From a checkpoint of a small mixture-of-experts model trained on Wikipedia: 5137 steps.
Below are experts of layer 4 (counted from 0) of a mixture-of-experts language model. Rows are named router (the router's row for the expert), gate (a neuron's input weights, with its number), up (a neuron's input weights, with its number) and show model dimensions 0-255. Each number is 128 + 32 x the weight over its row's rms, rounded and kept within 0 to 255. Numbers have three digits each.
Before each expert's rows: "gets" lists some tokens that make up at least twice as much of what it gets as of all text. This comes from a sample of Wikipedia text that the model never trained on. Tokens count by the router's weight.

# expert 43
gets: "\n", "along ", "|", "; ", "part ", "MF "
router:132157137062099144115113107060168160068098123130132113062122094111148156165116163139081082162151141146134167141197147207161103107109114107066105133104127111096104085155145158112166134189176121137099119111121148153074039203183159084154164119131073124103142102107149083119130138138153139046126092178166130084130141155186126160132143123110108155188193101058138112124128109146120106111165185141144084116146102134124070119145072139096127125118160088152123131162106063180089121112128120141094152171140083183083102143080115116102129174120117172188117097163126102119094093142126161079153107133162099115162133156139104049134079176145161156105113122136164150136162157141115114141130118155081153129073158087122189104089106169141161173106187104119122090101156137133177080157131126
gate0:109114146104119111112113139160144093088096154112138099115167141163115131106140138093044159150089185137110132119125100188140134195058157115109099110195131084148169200102125135087121093147141131105132158114092120103138103100079133128136125172077091167086193121183160119181129080197160183145103114136150132130129085123165087170156136107149139117120115125211192087073106113095148108171179197105149135095153084125158136111138118163108130141153158098115132172118051150137129135134086161156116050095085122219145203192189123156142165099103066145101162188113133131118110146182089116151152148161167085140110077116150172118107092129104121157124090125123164086112084126103175151168103134100136175073148160101116086131126172099134129141167106118131113130130092121152117147126181165
up0:181131184121117151137126128104109155167132165139151124134088079108146110108059075111118166132179139119156136082169123138134144109168174160112155180098079133109152039168124168168114107127114142187124142133127102147162176127168162140138167060132119076135132079132104134099140121130119106124150143136074128097161116149141167139096172133097131176098063175004108155175199167172090153076076124148108133122133176150109146107174127126156203107103101137184183191160144107129095158152143130144093142151129100061136134134133158185128102147085186116143099109119121074213119103124111135154072146126162088108174174146146182106113139149156136107094127165143128145094125093127111131117136110169149151142105139102092101098096115095182095123119160192082133155139196172138065115111105088
gate1:109187066206176155154109107111082105125131167148136101192105093104207139150111154158148106136144144110160098141097177129150147130130083127091108097123129162152149117132131102126109174122151100161139038080147124115126172107131156121121159202153070122112153164147153052137102127132134124167120105134082149158076120208127155130085148111093146142128104143122121080184075161078155120070084161137125196139134152126160104106142149106155097123110160115117163106090132075138123118117210146129161123172131145100196140138099120129157097135164110089134172104123089131189126124150149132146166097134114094141127161191152139105102134156136101094114198115163143137091048102106216167097090167148159134175119165099059126142200130169126129169079094129126104091133143081158156138177076164
up1:130184145113143100075157083148092145073116131082140147141180131177128179083122113140099104189174124140137073119092111097151160139118123123082123131128136153201113127055128196166162129147167166114120145106146174125167051111131166121122087148195092147102088172076148172113127104143128154143156126128087091189078153115178175144118106160142152120107073089078128131127115171207139058067136071107141132131146131188113129129082153132075138205089142115180143115086121078140134098114142139110133118127213127175121141088120125111135112105149143191147149108105113186131123094138130094109110178143049164141153120131141170138076114108138139063135138151106116078108111091137207125149191120136098114074139139129120131178139116154166107141151127127067127132196118154103168097148093097
gate2:082134119128123129096114117085098007102115147136102091187191129110133137098128182099125110160092120134097126153139191171102149147147067159137079125132128118134047137125165144142096135129121110138155168130112102133148137152128146118109081066107198156129178176078077147157132142086084165131097153141104168174157107106123132177158169106071170112132164160142103071096173165127103147102119160217118171126089088124177129116044160115152138129119179095154149193113127113129089113050172068130142143112117124137153124153124102124145127121130130132115148166086168127087082155067124172181195099106143168137125124168148139104110092167145146069144112138096132099164099091171125163148140136064120157138170170070110085089100196176097106140079135127169104151106141132094124136120141099
up2:122092176111110159145135149139161143136139092125104168071125097103119132165123076128164123061173106149158142044070091070171142153125148141156141143126108181126159140133106130154121077143158192147131069132111202131166143143134117118133213200101086085108079076148120155089193121126124135158176132096075129083067154133134137111071112129182153147120145099130125154146141072115137129194179096107144071097147145119102163163157093139166089142115088144142120121144120153035153164165145204111142079136102095149119106112155119132107140122140155091126094109127087149155129121207130102043101168155119145122121136089123104131141160124124079137088146117146142160076117115113202134089154119118178083133127076102135129205128077099158061109123098122097118162167103125192112164143113162
gate3:081164158160163152127095126168156155127137113076095089129140147131130134165086111084022156075140138130121153140150122153092168072169136136172197140124122148141072148099074164133136100101140167133147135113196088069132073109147145126053133131104181189117141132094044100122121111096173078164166139083154117116131120119134106152181118103102173111134159126165103120131119112135157179143140079126144121171140130103126113155060074178116120079170136112110124100136157150128154175142142122101141159161133139191112090039203153148097080112114091147108108096121148159125114147103156093121204089121139120144185129120102133123119055160101139188116139135072109053134138162122147119124182147156074100156150084127154123137164162098140167113056108065133126120079137128190152095160129134
up3:133128138126129144076122088113142095109159153140161098057127097187133141124121144173155113146132098144096122098103082092163092123120151140054118104069132147123141107093148132176153120146147123165118125128128157132080174138146119123160117132132156151155117146177116137203090095210122142183101184124113166081150104126090128157036109088126159143112127116092131187118109144136107142099107144124133169093165114165139093144159132069099077153094135164156075155088120136066100110132141128121174146062103123104144143131040095092140175142135132135143140140146146084115146093167089122146101073152111166105052139109134169135130108146138193097131087084092136091078158122169046164191074131087146139103182173103106133139158107061160086132133214091181178163157085100166130171079107146
gate4:100126181180183140128086102136163109165152144078168118149083100137110056105116194130104127168125071147151106167135073105080179067156143142120142135132104136151171173142088151112127116139120101141121087091175102131141137126106128129074130151137144195145057071113129208126089070181143133128071153122131143098128137151152117151186119135092130102109078169172161141117128105129185076124111119147136134139187133145110090140140106111130142142138168124122105129099148155110159123149112124148203116158177150150147159150153069141150155123112118185130066108116099163188076144138150119143080150193116066101175133092101167079163136085114161155090152112132137098152121135065160104176143105078084110110203127203162148092135152137149136110066116126166155155187125156151180083137185062
up4:183142122124166126092126112147129096041138117189112167084163112167148188142113125145156142090085157113073112155132169065123151106172174129124187086124177099146099142134146127156130144126134191090164078108109178152144112186059149179090150091147139121131125092089108148127148115078161156136122124154135121072132097128119096099143132156063134110111133113185124179098112115110104121091183072110143132161158154158116119089094172186155099119122074103063128069123148178089179066151148150159133174101171110181160169134146114161190157155066106173121174130137150130114125160168106081140128126122111118175138164098155115173141094165172084105145152126188112099171164170174202095134195118072093108144156143097143068157116111125142184161129133097157146130179134107116154166103099124
gate5:113180129154158139124149125168127150232114082108173114119079143092088136127113125116075057087096152133146068172113152105133155106103151181147084167107101079107130151151160083113125168197118109186109102129128150085130166111159101179106115195098141126140119140152138151121118059161098101125171112140128111143020182167212064115136132137136125140049131166138153129181080086132111120192114114111101215129182087106104191097126137122125112097097131122113140149126135191154179128088109159093131149146126153107158114147143168158118126097132126138141127168092145134129131134082162085105135132141125106142113143164154130114075117131058150121133120131139079128124151167141113106098119033120083159135137127092107121117118082106128081166165129155093115099165109196085067179185132153
up5:077144096127126107113119145138168128129116105149191110115124074111076116094120149169085094134075124186143120126140186122129094096149169134135129093136120121120158091197154116114144199180098115140144138145125144185157146136156078098130138216098121087119190096189143089219055169128154126162106142117115111059151171093113114157134133170138134118134127170128134153093148118123131141106133125177122125036120096104058179136150115166187126140152160104160132111168130169140142094149127069192131154148096106121118160138088098110123123083145164110130114113128163067074122130132115177189082124103147033127138084116097126098096173162113113162139136144118107160120131134118096117095056105160161135098114096105110046036116179135146070141122139174109123114145154151104108082168154179
gate6:105131096123117137126197140112152156169111198153094116116123117118126123195123166158185114170117088118152204115153111125180157114106097156085140139101173123187094121166101151164073167141118163194136160145163133058143066154140158151088165197097141126142126134102125135092120147079089067120190175118128185127110161094148160187106100137139144107181152125159084112128108152124145174142116135077168096159136076100169135159047129111117163136109106103169084137130117082121149125093089146066138109151117113140152115060149139090192179075121115207177092079106121164169154121150185177154144076138114161176158146102060137147124106084133134118107109121083144118126111108093130110094134085151147141107132134093097124171167093126139166186135066137107164097126139135105183180145130173
up6:115129089168156141142136124143097141102097143134153095127096143130141117092133121133118095062106106143129108103222143094074126116089174079100091162100135156134155080091176120145067172129175141079110083168129132088112151133143139118141152087135106141087161130123141129124133117124135147105119142104156075073101135092134109048180139107121079116111184082135161203089063143097175061156149111156144092149125108105103120101163097063128196152131145110057092191103104099108114056115083130146066119072109116128094149139105099101096102093123098132136071153154067159150147121164162111162113135093089151162159102106143129158147166151107136123119103158101060223187160164089119107062141093145178087175111161072168136147088116155113128150128135118092104180133091133117173090083120156
gate7:179118108127132138052149153126166115104177146109190133141129146126045132145069109121092147105084151087183131046186156096114161150129105080133109156121172169149075134113105123122146123171154140127092131083157189111090147112108127109121119152136149136131168177111105097125155070144117132159123142117122192042117108134099136100181105192120105096047107129146137096161109151104190125138163107129166164080115100070203187129149131051074096099133163108158153124100163166098100171133117151122143091134149152165164131141118108120120118154173138077170134112150152085139165108167038129081147135111070170135122152135160131195124124127121104208102128123140087125092122080121133156111139092148066148167140171092151157161154125095101151127179116137054110100147103111080101162167126144
up7:083161098070141141137114155164146171189150136099117122134118083122142106120191133106100110139177101154083143107091133121105110099136154113165080148072125133123203109131067163140164112091158124156109042119105138156118108141107089140112156118111168145079097087162109186098105150111137169141057131129101104129118153091154154144114146105160147135108148149074125115103127143136191105146140137180116088111109182104111145137141065147106132133150163107141146129127162086156155123087129108125137123170175091189076105165079086137135147102173105100116170090132056188094103204096168129103099106098179124136116142153113108107120141158108139138139111137151172105181134068073082121157121118107101098152045111060193113115157167152163095095109140071166178159155225176142215134165127150

# expert 29
gets: "the ", "The ", "entire "
router:084198149122142144094167131191178146082080134110155072141150117150131165174131204148165138094130112128141170097110125166177163162065102130186086138125155164132091111141132176125157138098083188132166131128109138106139144134179085132160163135098152126122166167119077145100148100106110194155108105124107137134149166144119133161100112211113142117150111133168154183145133131113123102200130082087089142103167149135158158171128148194110071176130090133147044122141154159098093139153143147108124155087118134170087092110203097169072098182140092110050130178095115147056130124146111131162091095170063137084095145077145141096126091151122132110118092087145152108115076111132137097105185116137170118150129126124116165066116114106117133130128100126146183183153145068149143210117101147
gate1:135162102132130150113129168156116101119100125086136125117157130097185123136137066131105181103155101095188142125159101135149160121137144152113127132084137127028102129124117116123129062135051184147110151132136106127172146176102137107064102169123115176139144117246154140109120113138147111078102133130158211184101079093167145132121099083084178157126063095126125133114131093165085135109086089096149132134163173136100119140151098145106113128130145136079141158093116120180129127059120139112154085052204111138095129117143121138097177113125103057152105111090198110152107167129076171116152048114156139140103149114142189117071123167078128171137132144113087164133111129120149137158103100091080208145105106131069137112157128119208146155180174150148124138160128165161102148099116172
up1:083075132145148177134110102179090109178138081139111116127104135143064114145092159129165051158082113152104138128102124122160105127134115162154135138142136081161150156100165104138055157158211119128137112121180111160146115133142051190138099065148083083090139138066124163121139160109105130174144108119137069104124154130084108122114139115158157067106142187155165080099117150145183112166157153165135122164069094112122161076094167148148123143113077086183116103153128107089110114171209141142098121130135092075129087151120080057145068123111170162121145161178093144125150150126136135113133144150107172084063120138058045115179163104167101098116149092158148137146128109155069109112112115167145099147167157128189142116123094149096146119141131152115167161154171121178150124054140079
gate2:159192155100151188238158129125168148130150148066110168089106115076107083154170101142158116138114149130066133103149146138104112108140141166186142151112114152167143124136101180149195106170115132157104127178126135146086135190172158100141142141083173120161144225107107097050105110107144138083109140170127137084141124134139145133124132111121135139148169150129093169184160123151113120144067151119120123113139127194140132111136123180170139152113107114098135192159138116083114195098147114104156136181144098101137168148126136143099160132151169137129080163072092121136138116090142063159105092115143122087138139086081090095148155014166154085065109079136096117111085144146127105101168084157102160151199142113158122112114170202085115121087119126108115108071127158127084185134107148
up2:182161151100089123222145142173125159156106152060135133108065110084152099179195124124103154220110159130102148101124172128143142089107133136154122144094111124141135096123124142137154145119063102108117065099144106148132127158186111089185096136085085148101149139116146071067097148069175120125111142128119145084136155124147140131097112098139093135188167128108101136142196104146117151147058135131113106126150129159136154130103130173144140129139084119098149162151143089125130178133151188122090112144149111158104174103114150175173167176150154147113069165079079150148160108080146095115135109087123141070117152100132108085172151094151105114062094096178091077144126125140099096107144089151131170144130155153147113138107182186099085057124118162082072095088146190168081206105102068
gate3:108122106124143157120190139084122080129136073168123123119121067084103125140097134126154168086171136118096129077143162095188093065082131183116138059123130117135163184121138146214166073148141117195147112104173084124134162178177111173138143127131093099099135101139185117096137180101095084145156095155118105109166076181126115099123151139074168093144109147100061128105130120164142165125163136130119144127153084072101116118106130159108156111200185087123118139053089083155151120115089165137103112112120085141112123159143109067155163114146125088137129124168114128160108145177128084139133123118140085178117107093140103179122098172143124105060136094085152180134211133116070153133089109104168130108163150160099129139134075124060144146148070101151106091124126128087083200059099141
up3:112118151126105128140100131113171125083126088151141096129176127089118184094151170086117127113145141093076088158149109108125086028119115144185160091180105146181078114149144119145076125157131143124183112112152099110115081130118096115114133101095087121113100119110110083113112139042071099145123133155102112127162084119123121139132109112082079105200130162086075132082079102110098109106178124064129184184130169083100080190144173101133168172124126191162123163139071119105089123173104122128196130174106139105145153069131127148134123121135127147087168178136114123139090155134103115087098133161085133101135092215103105165169141138157141144086129140153106167189156143115173118090144099102172158098115057136065158117133093100070167130106141110177133100121122140089141101038141188
gate4:119176160145158187127080147103109112127135101116122104125106153091116094178156099160120089102115151157131077133065146125107131142095145117127185173140119109088094101111134092102142084157134141143090134091112132096090174116114150154114152133131141100086123140193120111057073185098180122046135116155105114104080165112136120105187173155080114104119181142123142122083053122109135061141111206167112106069085117117154181094061141144068138067091102133145119134150093145112123194155131142099109122146060119115141159182158077103113105133161170190106094129156121137150165115131149054143176214162110066125122082126122107132189136107157083116120107131149143076144150177104158085100176123146102102112124148156052139136173115115139132134053082088139097097130114144123150128188133121
up4:073100118105115109098155127076074117177156094187144102124119126177149145168146109127145108073118132170166080119105141173146123131114166122143165168168092126069123104068088142078149098150158135102065134074079115130121132188110128160067175110134155072123129118114120129148094204091146141095159143110100112067084144162115183080191153151158124130128160148064158146081147173130151097119129182136108158134041091109186201102068103075128131097112159112144092097124116152194149152166140148066107153157066152132108125206119108128137109113167123164120135158123127131103109129134142146123190154172126027164108086125113109159167124102131127066153121140086159141117144150114138151113151121145064184131119181163080127136151127089080161167131108165129157094136165136140154106162097117
gate5:133131108129121138119109224090124138150111139117135200116141108083149147101086065128117065167128101151106104106127062125129105109107078085124130101236119119121133050071141063147118166143147111109138118088135145149140105137142114141121156112149072186136148144116131148125162163057096115158106146133130163098151083164161171106169131145105117152193074124107066136134131115112090192147147081114191128162110130205125161103097082124187138133102114123088157163113093076094135131130136155099137132117194143112121142127126072109127129115085152138113122153163165129140154115134111123104116129086151148100087101150116109183097115113117123154030140101031129156176111109232178102119065115134183145123104077170134137139120119187123169172125165115169130132101165142106131164097174164
up5:144073138151160132091165186100160132136121086083147146097163118064149144156093077149134114139128096138129073100163057091113101098115132088145125101183156151108095103082152076061145115168139079096126138098108149116149136051117098124094130166170121153154098116169173161143175160112156150083115139138138136150126125132162183171158192128085170138171066144158103130107159114078131193100134073079122161184119149155064089071121114106147150112148147180141150157167084120090125108095137160121157128088168198119129141129156077108073153096100098102124125147184148097137109133148112148097117115152139173115131081096142043162061130117125165080148112108060129168177079069175173171142055155132136107097114078154123140147105163185150152138140163116104131122139115073112107113118142158
gate6:129088073139144140062098085141110150111166093080125126134119056125144135145185165123129123087107092169112109147131174205110153113137166140134118091136136060094140153097100109148112096116169167129139128149182070090154072139127071149113157108126080189124185140054132128087201170134136115196093116107104157086168139120114136163133026095104139130084184131144151114079168144148136143097144124149124093109128077130164128204154227124103126154191088112144113114159117167148135162130157143139187116100125138104129105098133120043132124120075138182149172110127137102129112173118154110111078163104118137113143087123131068127157155160126104140102142153118203108152096133197136132180140150120138054092085185066124151119128101128178124101104117134131138106157118179170145099121157116
up6:151057066106136173146152098146154101089199134152099116175183076091097117133142149088142105088085124127125152176121147129117109071189165174144103121139139082121147113088100101100104112189112182191138120198134050139147111104132125176129054094141135107136167147132130091125165196086127117184115112049103194078165095110117137156142102115075145101103182123119143097123100105152172152160133147140148186127113171133182140141150155080108156149110109142116118136116174143185192114189131173150129122080118121110140144129120100075164071102096156197122168127096168106122142100098127093130123137073128165102099107126143137153097142139090107114156133114107194135133136226115217078169145159128137133137106123124110127114126149148150153105124073114142102100182147193158144135165114154
gate7:168090111067157159088085123124115189120169086157103149174154166133106176110083102077145098161098106199107122119077125179083081157150160096115204131141063153138126137132134101081089153151099137093151130153097095189162114095131136195134182124148116120137124054090177142144128114139146117168112114166134097135093154165120102110133075098182147126109193152145139115136101121146180112087155121157153067109135123149172130083127134053116178146123124136088168164152076144144097147148148103144128116119170187069123126099130187149137106083090171174102077129141152145172121070125102124137117118127121090107102157153167103162156162124143103115187083156115043112127162167137161136081131122120162144111113160116105119165074127202067071115151194141160122108125125163137112131205078145
up7:134197165129110108127173166127127100128112139089123156065129105137097149136130060152101105131172193123155123126194164129140149060159096173132080127126133109115123127182145125157145104140184147135148168141098179142118168153117122084087134082100137097153191108120122085155100156125131088102180184137104142131119087078148081122167177098066176091201117091090092148123124083103089138088085134080143193143079109077109142137084140113135129065142147169112162091105186100083096151143090136093123108136142102096156101149075126092154164123157133127186170106102153095129111164083176147146174161123180169181176099143123116125108182082081163114136206085110113105147111118139124151153105173133078184127178097157096151148094169089137176137108144093129123105134090127074133110082166187
gate8:077152106140145106197124135135158144118115144123111140152175138165089118142028190143161141151044155136109159154119110121132103119117122082135126155180069145185157128078076058101096119131120154117144132093143119102143142125135059107107076093125086121120107115125163176117144205166125118106122123123158105159136154127130109138131066124128130081114122118061147101102093134113129136133070132094179106123110174184108108114088124045084180134190140151147146149010166190150151125153124146140024133122104083065123101122128113118134092122139111154116175145118114174148106123136109093117152147101170056153122085151151117139085147199130124105146182106135121069139104134140128092127119122108136175186166154146155097148082090122121127157161188130141158136157063202135138103131107101
up8:070170098099123153188107152118121143110076106104160133125144135131117144144112149161201104131084150091118112121090145111182119167119110087116089163148100166174155103095076145125137079070126159106132123096173129072155183124147089103134080111155146111083121177087170235121134161120137143109082100124063083186124135115173175200118111164079080120123099121031117147166167128097093077117103117114118129066129097141108137059126131112100117190163109133151104076081133164121189150174136171152093145107094133093156148198127135144132097138072067156103169172105094159125156099148093117121138199115147093156111119190168099125109105212131093128117123120075144131091080163090116097103145161138142135148112133128178116119134098117125115143144172101120123166131101167161083125108082138

# expert 73
gets: "s ", "' ", "their ", "his ", "its ", "L "
router:136145143140110124112094050122118163126127167150148190121141159176150080167186091160133143160169090119166130102115101166122107109162082152140070149093085123093112098097132145129103122169096116184114140167127149088163072157069094142157167085170101108155165104097101132137120105113113039140095215140151171115079149140128170117087166169173148147127128121114121186131153113147130153162110149149049073110103179172169107121107095138104121135176112160096119111158142100182074117132103162101136180151151169170087114167082139101065145146167157143198116077102109169132149151097134075096092150110190070122157127128111139124185109135156112192095104159149157150109161084113140138059154163085130107095132142049128099066077131135113143089150161167128102147172155149134137145155109089
gate1:069100105122059126178124197073083133094088167157080133136195104180147136089105132126174219127137141120174183148157111078073152076128138110145163148131139117162091140193153149106134111151109161147135140148089113107153152090083198103185176148169083156139084150195102128174170114131141129122072164141111154152149127077140111088085082155077116066140171145118160120107124079081103116153112121086111130131087120117060146147078106161167137155083131072106119073112122098161103078107128150106165159101129117099116116141149124169161114172136128138071128129085133119206122112130158146139093150121141158161121122122128112119132063121129108164163104108125051143109123125091110087153142170060101095151132119142079137200073152057146077130118125101126125146138089142131122116135052134
up1:135100169102157129117102186154085138131087126051121082135131072199136152163113124142112132200137094134155118133129173112110168128152146098130179076124126122165089171182143184143133171122130085113135086143060128128105156167139165166091124061151096131130077126096180116109105169104115099089101148126126099168207075104143013158116129157101064100169120129165145152101062160151143148152180106101087151128121168121108121126108094124108146114087118096126117116139141112124090066147131099093148132121115099076137108026141162142170148116122178118147072118148144111115155083121197097133101103104124123143070137112069105169116188130134149127154146113132112120078139156143109052162117124115077077144167120133133141185141152152155128109088081193147124198147154164148160161149135093
gate2:087122139138055181111178130116166157114177142164147138157129109127110126147131154146170068147110143056118149095169185140159144128037138122099105188123146111185155124190170166136177075161123164135123164109142080161182129161164102128116138152099119119108183151144176134183145087145101063116137117131110141064099124089135126151113135175081112142170117076188142089093099153170119110130141162096099157120106131080105120172184091141131110112104156141178118124125119141174143151022096128110148059097174148176134095099112158089133135172148133129178159122144133194124073096182104118087180129089126125156152174116101110144110116085121098137117141085115102130127127112159145173166155104203155164097156153077152187161134129158150105150090150149134160110128123201064155156140081142
up2:139175084109096110133108169089061125158101092104152082144121123068088148129152143179118216080118125165128164133088115099127104125122124123135149147175124037152137094100109116127070147123108161135113107112115083156023085141113124150170130113191177170084151163167172204103112160149168149138180149092142142149115108151126108094148096153111174065142141118137117161138116136186084139062069117073142128180116163155133160129127109149105111151160091076116136121067168128149062132165121117098152149178119138066116158122132142133169134126095172154091175107087203128055100082140087166154126087098136103156137112129107145142095176128153142118170133127105108135140152138109167162127056191128088115108130071152181164108087090102173160166142142110125085174107112162128124100107120106
gate3:097150103134143126099104115102170076068102091139138107084087128100179135134183124129125105176125128173082159057099153165119071149142115055142139150148086162227142119136106188134153104187147074115182129159080096079158084192105144124141103143129101101127162146121156096150118074094128148119140122044123145094112177105121123130106206140102112124148155132109146130102139125149126118107112160123138115142134116146203157099142153104069141122147154186106138107106208114090146115133138138133145152140181149131134113125187113127098132107134093149098159089143148181120123097068103115134140135102139135105135088150139095169099136155110078174142116115112118131176136136092210154159122110135094144134066144086120146188137155145047179092093048156131102075173156108046156066075163140
up3:180111121083141186130129136109100102184106083136113077157094061165108095155158152166132152102058188173066095166145130099127105107163099199157035126192119137099128123128092129081155172098152092131132100069132076162112175188102149094127149096097162065099131092106148237175158145131139146144073150122152120112130097137049062114155154054122151104182099165086136116067140124166095183116101144164136133087132106114131158077182092140181115141119125084101151109135105129136119117156141098166104157139119139130145158113164080138141094169109121077175122118137120077109079170146126178150063151089106122141105091146159108139124135128155115114098132142146151136101125089108159137114199130130131133106103151091115118144116094110180127076151141157206163147122096148129109125125158101
gate4:130131086116130136205148145147162125116106040094104123167147100172119165121071115116143123121159137122157082153151132064173148135113144193104134054085083135120141149127128122105071131151194203139136101140115199068151130155116142148157097119132101091179182049163161119175143118124106088134144104093109112130175050148092117165120132161113092091141134100087074157170180139161137105109147156137171128049138108131163130088118176125176219099151106138175126097101126136149166108189085149148136129066122067109108119117117081135149103164101168137061179162125133104110174140175092100139146139151131162146132126129137116143096140181149064116127145125183166143154157132095065153172108099149087127073109136158120133161124128145154102136093071144131091116144156103084115158065093143
up4:101097149091147128141102097136092133142135095124144111092131141160111091132103106095119150151075157098114116201153178091113193073107153198118087151102074138134146161133142149092142156123079178119113137124122101147153139073145089198143172139091061132152081116117146120161138097141163106183128139143095088147140144153137075113058065026097193135153097102139160132161135170121113127083127074174154156115103113150125157140113065082117135102119058104208164161036160127105121085111096139163104123164135170138109119129106155156151146090162132117079160108089134120116103109162159173186140058071135169109101143121103172136144126140108143076128131121196135095174121176133105140099052150128134164169132135079146168074129135145097100115107138152117070091130150130131098173068110114
gate5:138127154135153113066113143140151119153084091092152102086061111148180117171128119174098121108157191150171095152145155165145182104114139089101127155087131084092072120116115082084150134088133155160106142149142154111194137083080196141125155145111153088161101151029117096165144098156139142160152171115080158124140165131170115161123126147146130105133173109136098116137081061103077184096114073125134126142145114099140128135089083166139102160144067216113143140103166135153152094035167138127110107115142154121120060107116130164138113157104143132120146075115069093053123101142120148145122131120121142134125119109146190103104131092110188127135133129108107099076060129176202153165124089144109112182178168068164141131123144117115065160130139174126186122097168131090141171193118162
up5:119099090196166106100121165137161142149132157103135177129167161118137116165188135054102159109160106127197137136109157062117139150101136080071182098126178104145099146152118132173123145171108094121149131101169143181103167120139159179136095162096086124140150097118098087112128102038119154107151112113112147171063093113148155078146160150152117095126072134128121138122115156094133093143097084136144138158100116095174127142146182173142128096115127100103059133110127146109118141095124141069161151114145109166119206241184085153103100120096195086103113141107143083121134124153130078155102125160119115167107117087114123189103139089128109123100226130151154115111171199119098075106088084145187100153132154178131110108165081189129105094139051132117134129133108103093142084098140126
gate6:131157180168152130093119133126160107145118116119136125174113133137094103203140157122094082100133144133124083162165120101125110116126146202118176116154137138129152188159105110110108067130115207125134090160122113164124057093206121166117125100109159046152123168138091147120100097123080165138161089126130066018173141070175130137127123176083141100117194100142127086133120135160182103155122144128129197134117064128088166073109100116107134103161136193081196088135140122101123120125143118199146086131090131125134209113142198135109163121145094218130095166135109172157128144114080151095120103118049164191118127119141156136114133149100091132119162170146147129123123158053146171125093107146137127162144134090137129165149111109135099118104106100076107115121077112128132117097182143
up6:191113123144122169113136136169099156050105100112139143102100119152137191064124083137084094087143122122105155117139103148102148111129160097133132143148112158083136149178128152147144148112176104103152124046158125154086139125123139133139115157124131168118141060131142151138142171121172129119182147127169144170142116167090111142129094156119136151155163072097123129075190088108086112115117084090164119118140105075091121119161138183145077135112171111095146180050150187079127176142085111065143114117094150159133076151134071139168044133171095113154155095129072108083115118122156078135176066053159117088145144085031092100101086160150126075120108123098143126155124101111152143117178130152115155113048142159130110168122121090153185170149122147131193109114110155159177133198093104
gate7:082099174097095051160082156130100112083166112112080076119170100117168147093103135117120075077093133089130139140133129168123206181140145094170114075120151112109144131109174132129110081165130146123135217149146119095108090140086102142123130112104226146151117181128103138199098125142205127158122157086133171164117171124129125088137184122112159118167089106135129127098102079129087115131116103149118119086042151110160164170108125148164142138179142145087110149109142202109105107121118080142091159165119135204106124091109112150104170146150104128070142136083114078104099101052175108180140096207171186144152080125128124087154088158096117129147090122122061105188120129127169176157129142095147123130113133131116137106101132089115171197113159079180106105121117139120144106132110121
up7:113167122104106159131128138159124102106134088171158125124190179162099158082099055196079106134128084196128171154091152116122146151125113128149118133147089116117122129147103147116114153118080149132165143099112173129127139236131122140149105084089171109148139097123099165157187091119128179144103132111118136186120142137151145139150128126116070160125127120148122112143196110091171181096126144114122115164106151133095141216169123137143193138146109122094185104088147167050214094172168082128101191155185154083119139124195066093122128133142171163132192131120137112103138153054166117110181085047126098125176120143135127121135104116125106067137069142131114098094136055117167140095161108144082133134123141170154114183177151117108170131152098120123143139112119078126108080071166112
gate8:053142111219102098078105140093128078087104129182117098152192115138090086145101070065137087137127153155077118132152168133150169168095125073081120116100127141122114177143096112107153074156197145112125115148127114117134146113204056145139054134136134149120095135121158145226161087095136073215093145132058119158097109150122122143132170102116115127105078107140205130148163180111163077202197140096107120103148105151149148104118159150109102144101130082126089182098110109080111115143166088160139130086105079152143146171161115119115157146114107136182118117112143155149176178174159075149126074133142146145075096216096138107150107115091112100131150153128111125046139124124150121102144126133157143143141174102139107117125137161157130124122103112154130134079169134128135090130097102
up8:088129201120141123135175111108140116122139132047159158152102165116089115217128144143160134166122113133129116122169050147164161111131084105099126135153084104137103052156159150148071120131090037117112134122143103091110161146123158213139103085147104133193171153107124136101131155106075106107145164171128131059118122091164139209086144109138059148119125124145089126136151128087115158129121156097131127151150134137103071103129088081138140118119135123159126106148080074171087144119131156086185110070089127158126087165127137108117129088141116115151123139073120180095163130097154190201136141118099127186072092091130100148130106114118115098112108098139087157065162135120140156132097066164135111146121155142161094133161111118094124106235131094136109211125104156071046128134118130